From a checkpoint of a small mixture-of-experts model trained on Wikipedia: a variant of Muon for the experts.
Below are experts of layer 3 (counted from 0) of a mixture-of-experts language model. Rows are named router (the router's row for the expert), down (a neuron's output weights, with its number) and show model dimensions 0-63. Each number is 128 + 24 x the weight over its row's rms, rounded and kept within 0 to 255. Numbers have three digits each.
After each expert's rows: "comes before" lists some tokens at least twice as common just after its tokens as in all text. This comes from a sample of Wikipedia text that the model never trained on. Tokens count by the router's weight.

# expert 0
router:150159156099132136131093139160149115148134140138139115112123119152135135092105163084121122156123167104098124132142132124126132137135115121104168124111144152118154117112094136092130170118125123
down0:133131096108132176129126096145127141117130128108093136160108106087136119137121156151170161155141136088154098150165154135135171112169129102138125101158134136152099118118141153138134136141110115
down1:092105164091104137173120125156154082152117120131107117122090127161142116114128160144124160155123149152084120141101123145139136124091106083082079109156142171101106115126088138138146123135138144
down2:172115140146147146158093126101113129178149116105098113185110115153104126101136149143138129113168154113153103141142092127093150104145167114083194193134164112142124132111206147085129126153115115
down3:138169125128161104112140137133133114167121150160135143132143156137120118142150146118132051141089115117126172117089139114123119127137139118108143136149179145103174168124109115159156157129147097
down4:210140175114131112158140151124105128134134131110100150092135163120126105131125115144115138158081109166138101097130103125166146145135114113147148145167162114123110096126126097141119104123144119
down5:147158109073096109068137098120122121125125130100140125116124124118125095107147091117131111149118137126069152114113139099134095110163134164124108117121093137111138135099150137174089120091105150
down6:107116151177091126121104124111138118146062120113146186163154137139127115134124075141152130112155120131108139067154155159123128130107128115130118128127137177147147193103113149130153090131105147
down7:121130169142140112159110116149131127132123155119171138116146126129078154105144119141134144115130105132130145097103153112152141150142100140155134145118111119140107126143107166158079124138089151
down8:144085093078093089135131094148109171111118108121125147124126135143123148076129116108136144121110126163146102148122119099097150142142132100167095147133159140123171145070151135110152127149163139
down9:077090106135128156129098130131094127127104209121128177103168117113081104123156108144136128119099097131147152136128098155135108115127124118099150109113165151124139163136069134148126145129099103
comes before: "-", "|", " The", " In", " He", " It"

# expert 2
router:170122113105092126145109158127123111167142168130151145090161127153119149111081142114129138136105127127090136084130109140098155098126170092146158134117114162136129128143120101102129163084169155
down0:162129126162092144127133110138089131137102135099141126107101130128127106137150131163143158090126133124136057135147160113140122119109115123145105123148129117090124111163141147133165105100146127
down1:099119157085073130115152116136136130131121084136136161152098129139142104121124076148084172119127140118133127098114157139130165139092118141138145111154124090135171120122145130135083159112117143
down2:137168111129115122143120168096154125100114131123116122134174111141112139153126122174144142111118141139134117142119130101169099104131169121103161160120075131141126160104130153101154132160133127
down3:118150174128118104146115125144105142125144138120115151125132134171123150157165182097112118120113102128108109082143173116069115121140156131103083121116145124109086121126098142170127127140139128
down4:146101156135112110144090115116112102138141117110115125106128148175123136115116153165160131139098126136156153160157081138142062134125148114134125168109133121148147091128102147151146127125161160
down5:119149158089130135166107210144120149108138120149153125114133116112087092125105125106145107130151151124102144090134110111104092132124121106144121133151173134128110151151114104183089154067139153
down6:091131131095143154179145155153122114138084108123067111125115171148105115145164102113126159147135094146160139121129107122115126105138143156139163141140136147130102133116097129134167150102142171
down7:134119114156106140119125129105086167145143128089142136164128129153149111141120145088171114094146097138124142133134127129142119098106106131097136111107166144154121140154141146125158124083128154
down8:098072158145115110125118114126133117102175112107124124152077137100108172113161073148165134156077155134144130131152107102136125129119153089138150108125133156098148133120103149135115125129119135
down9:119161122107097112136129098119144154128134172118178149144129086139149105099116149114131114139149124143125158158117137124146139086108162137165131116148115122148121140136119139157081115120173109
comes before: "201", "200", "1", "0", "202", "2"

# expert 9
router:136132164132128132125101127110135149147150139109148166111096103153166129119166172090127134124133151164111164112148087148147166134123165125116172123079138137130171108143095141124135119125176173
down0:139164102099100149113132163107103107165133129127121150142160104137134116143160166113124151073135106111131112157114095132140128093113125192125154114094112163169136135113098141131131117115113120
down1:177138141142116111128151133136129114135132094160134133119131127162122111170105136150127130122107112138133151078121105114156145096115073167109155143129138120118131160118103143094171128125136124
down2:132152140114126143114112142166160124177120117143097113152137130157057127108155152096128158135121101134128139169164149118160107132112154145119128119142151128127149159160121146130114106111148134
down3:127119134094154169154115121172135163189115120116091173140070110122125109143137132119153121107117148114138088127127100108189133127104140095116144163123111131104129137177135119154144120150098118
down4:134116126123161107121145114085120130123137132130150109108098150130132124084103131107092168078126158154110134081156086126120102129131150131125136121177110153109091116151150166138107168096112122
down5:141113139139128160130160086117120147112154129134104125089157134125162104105102165127102094105155142154146135084091117166085109106095088123106147157151179133156121126178130151176125124116119128
down6:110099135123155108148090125148152124132116129133172132166126125109123079144118144141118141130112144083118114171112134144116124126121143135109136113135098141169164113127096142103144155144123124
down7:104089134108125147126118123170112171137143169161162110117147113120101141126124104171099105139094141113110085123130141129157123122091152147142172152114128136144094169120149131109163141181112142
down8:108175110109155101156143144109143132122106128113139082171107133145109160115118138119103118146123101119158170145148165115137093146089113117135111115101135092140172128137126094160130120119130122
down9:144108145135152130107113121135136118132063109109105110137119132153115118131155091176146129157097088106106101137129109126143112142137131124119099122091133168136114132115107144081094120082116127
comes before: " the", " a", " his", "–", " be", " an"

# expert 13
router:139146100139086149126103143131143105115154167113141123148132158130145158104149154114094121155165185156085131097119118151142114130137142135164152088121126131076142116107098135166143127086138168
down0:160121132130160162118074078131133110080095148107106100129105134143122102109172132126113097122156135149123172109143096127144108162132135136134137160092093094131049164105094088102167128149110128
down1:125106167158106183127111142084099120114085137140140122144131105137091122122164141154159119120115094123066105121112102055125138102129092156096123128107125124159092154170149094143136139111159165
down2:107128124158097117124154123087136126148112184104138188174168116135105134109078144121148141160139112130109130097109118104130134092125108117140163167126140106124103134170146111098105137112117162
down3:111095125111109150142116146137137123074088155095160094137121123135122168114139106138156124162114163123121159154133129151148154084086177144159079138152089138167121101154131112124119125158176139
down4:146119138142187152132101128123137089138165091143113163117097076115163110159151158123132134133131125133127125156116116110086124108118108137151111143138157107160127113123186179096103113141117110
down5:113136105122089121153137136120150142124087136148132128111130148115101089124113126111152166134120144115125110152143086125136105109161116132126114151126166162129178119168151158137136143174139099
down6:133141147119078120125143139162130144102131182104098108137096094134165127159148137147085122162101101083120133153105145106149101159133121111130140106146098123069107152098102134115126136147095113
down7:133165154148090122143128128144128138079176147143137146121117111146123087086161110183167173108135095124151148147126119110106097097119142141155069126139130108086117078094091080145128104093106142
down8:156159110131174150106143103132081114119120160137180164104106137147124148150160148131144117128103188149143109126101151139151160117127127124132158137157113111151139113115104104138123129131109126
down9:146126124108113090118074119088124117136117115154122133113108142153148118150080129139167110140121070160097104144100165114125077139175145143144116133203073113132185108140112131137139146087121125
comes before: " |", ".", "–", ",", ")", ";"

# expert 6
router:142144133097127151130107135134114102161134114188084163127115075172125164108125167120131115120149092125110116090150091161144162146085129154145144144118108122099087102093127111124122137123158140
down0:126098129112128126113113127139117154130109138118147116134102109185128145153133142071158130131153132109087117120115123144128061140085136109109139138145124134158089105132149129112158123130130108
down1:132126157130112140144082112130116124085145145132115120141102138147222120127162145160165089128159152124130124112147116125166089139152187120101128138128157108114121116141118141101129150132112147
down2:110140136108132098144144115148125120138155126115121133115138074095106115146091166129121197127109089153130119130164093111148149173176151128151138167081102135122121170146112122130157095095140108
down3:130116131080182120115138092128123149142092163151119135115134126100129135121099131122153123131098086119164126120175133152122135091089100139150125128142087134130131145130111126136128106136141163
down4:152132148106158114123092130134104113193132112150112120098114172125089135147124116167118086087152115139100128131141113142163091142144137116152158143120132125177128119171112137155116106137100074
down5:160096113109109141105109120078083145111132128101184131130148137133093129145128108144133083096072157165122134104155124100131104131124111135189175126174129141144106169164162119161120094155118138
down6:180124198137129135167135132154130130143074135095130140139118075127164098133160173104144091123169129119095129144129126140128110121145101114114119114151099138136127120120172122149092148102140163
down7:140106134133118148135142156165125069143081121135124119089112106115126105115138107125142141148142087161166189152114173134121139133113100151130155132111129111147123144108147145132100085110136111
down8:131116151134136154160154132096147111151115099128140113122115100150138160147143132068116136169155098092142121086137131124097122155099155131149140166144121156061133152160155160123145152129138129
down9:165123107095133140132128105149120147108113121118127131143131134106140109099091093152119103155104176098134106185149137130117171103149121098099137101172096124146157156122146131098120130135136141
comes before: " in", ":", " by", " to", " a", " on"

# expert 5
router:107114123139057122128139118147120081110165116134119159100137111122101130127133140124113129137128116147134149132106151168099170112119121139159211099089105103130166123108098159109108172121158156
down0:138126144148116109167154118126123158111151135110142159120165085138141089098108142149097121111152063122103141101100142131165136114114148105134183123133125152123161128110131141119135139124145160
down1:161127104128127110116129119150166137119134092153108122098119151101164171099152125156131179144126107135088164150164126149145105166100115116125134086141097135140114123151125119124124103115109109
down2:114142148160116097147151157138135187120164141117087171102130132159114138129164142144091160119094111154104146133097143139107133112128139125107152108148183137085087149154123133100136106125107167
down3:156128110199144097147126106094112158163146115139170112111150119117125151173141167144130094145148117090112114132140134136110178144131091127134157152114116106172084154145146110143124103096143124
down4:128131101106102116138151157117126095112093088103151094110169143120123121096118167154139165152152067167111147108125135163094141110161158131133111142174118092164116097153147103164089114133107110
down5:132108138185132121169148124151135148117097137096126148116123122153151119146144123152131119105118162124160182120165133121100071159152080113129168121082117144126142131132125109134120147160115144
down6:106071135120144095119125104133108153091123131144131133113121101130057118165118112145118170071120117122185138070077089156121172128167144136125067164181141131118128117129160162158116147124082120
down7:103122135134118138120167124095147092079147111137132148067146090183111134070111123153096078100148121102103135130130157136109135136103107142138139096135108129092161153135139124121107156138086157
down8:158123103186151113089095124151163102120122109122116146166144130143145138097140131132117148094127129150147129105142117147122166114104152126137143125138129118133132153147149161172151112134093183
down9:115157129120142108120137116099115145127103116100079168151139162115094149094134151160126148099136137143135107125111105104118171152157072125156105101132125139119118147103092120161123096129155139
comes before: " of", " to", " in", " and", ".\n\n", " for"

# expert 3
router:163164120110111147148111141139117091118134120164116106112111140138150118098125191096080110153131124124094096094132119141140144099114121162139116121112144137105144133107112146129115150112120165
down0:097115127090103175121090158135110086124146122094116115097111092122096156164162153157141147126148138119097152132146122120158142132110164126140160136115159115090141153125154199122134086155092149
down1:125154208112124119141150120128145142147150123099162150160105160157102069147164127144107119142113065145129114124135122131156126132135139166112143137115112119088074104158114146125137119111123101
down2:120102122137105102151150146112137158153091153150112117105135090132124117144143125112125136154120131151169078143144097139150098164125150121105114100127118145110110100086136166149154093114094151
down3:159155125139118109098065141110123116105139115102142127094105084140092110154147150175063123143155162151164141129171086111125135110109141130152143118107168151115088127175174102129163123132139093
down4:125136067085134127100108090125099141133134179137122147153137130130144147115085094126126111088143132133124135158153151113108150145136178144108143070154073123107147126102120111164134139133103120
down5:140134148154167092116124121119121112120120111112108177157137097157158165132141079081156115138152131143095120123119137148103112164125142149156121145152116149157126144089153091090133133124133100
down6:095181140117093130163154134097152143137091127121173127127106129123147135171148144140087119147176107136097188162083152124139125144113128156136076102107134129155155148141146111107122148108122116
down7:119139102152072139140118105147124126131126141099095135152135133127100129154134090119141165154108124136123086139147171129136160130137096166104187176116157138176126128102160128112089116126136150
down8:128113120093098113091093063098146143096142125140095156156132138134149158131119146145106142113119157121129146097158157133117095167139140111142164117152114121134091147170137142118153116104123145
down9:128148166098133087142146155144134158126109112121144130169131153153123141133127134126142055112168111124099116115117107117124120113103116094086135147091129134138108135115164100112118166127123122
comes before: " |", ":", " of", "0", " |\n", "2"

# expert 10
router:124172124147165180138086159144113093132186138196172146100094116119141151123106165114109121153133145133103120149111146149081106109120147136157112089146130120096163109135107110131121134102157138
down0:137116177114132170122099147108164114093141134132114139110116165114109156159175148154163137117117133147121136138143124108137074116126132114113107121183172149131137151110142127076148154137103106
down1:125142179090137138154142158159139100086151127107155155129131120096150089121126138074126115126156146122153092165115130119158131074103110127163168124154144161139095103133123088137165082118097161
down2:122167170116139112116100096123118123089132183151119142103135103132139117119110106127113109127166086149127159136140127137148151108152165139173122143120119133115172078111114149148093051116134107
down3:086126177118093135134146127123076168127146102144104132149139123148088146082113079148130119095116151119118112161137139134139118104100097161126141119094113118156163114143130125112186143142124089
down4:152101099147161104120138182181135121129134131115095146150141154144156121144129114118115147094163123116150103126133158089109121176147116113136132126150149104154120151081141131111087114110128102
down5:101106161181147137167095090163125130095133125136113113158095093149123143144144106129120152147105110113148128135104145139126131134120133114112105122087158166081144123152101097155098133130106153
down6:145143152143147137133161121173145174117107156091125134132098142110130134130132152121162125126072123141111146158133153133160122133114152135105171143164178154111117147173117119112133094106127127
down7:110148120124133145147135109128133112137130148112119132162064125145098132158174156121153111147105102141105122108171150096126112110120178157140108139142110129163141108106105100126146158158160164
down8:138118126136180149137152134132091088110126069143159131102125143178180124108154108153151133113129113111131141112114128121136141138137125082118168189147122169143145124118133164138137116132150115
down9:164082096128121132131115100104160085121080153131142140150093183162136136139121134117125118139138115109091116142137137158156083149075098146156149135114080109148144122118120129155116156156107149
comes before: " ", "|", "-", " —", " +", " \""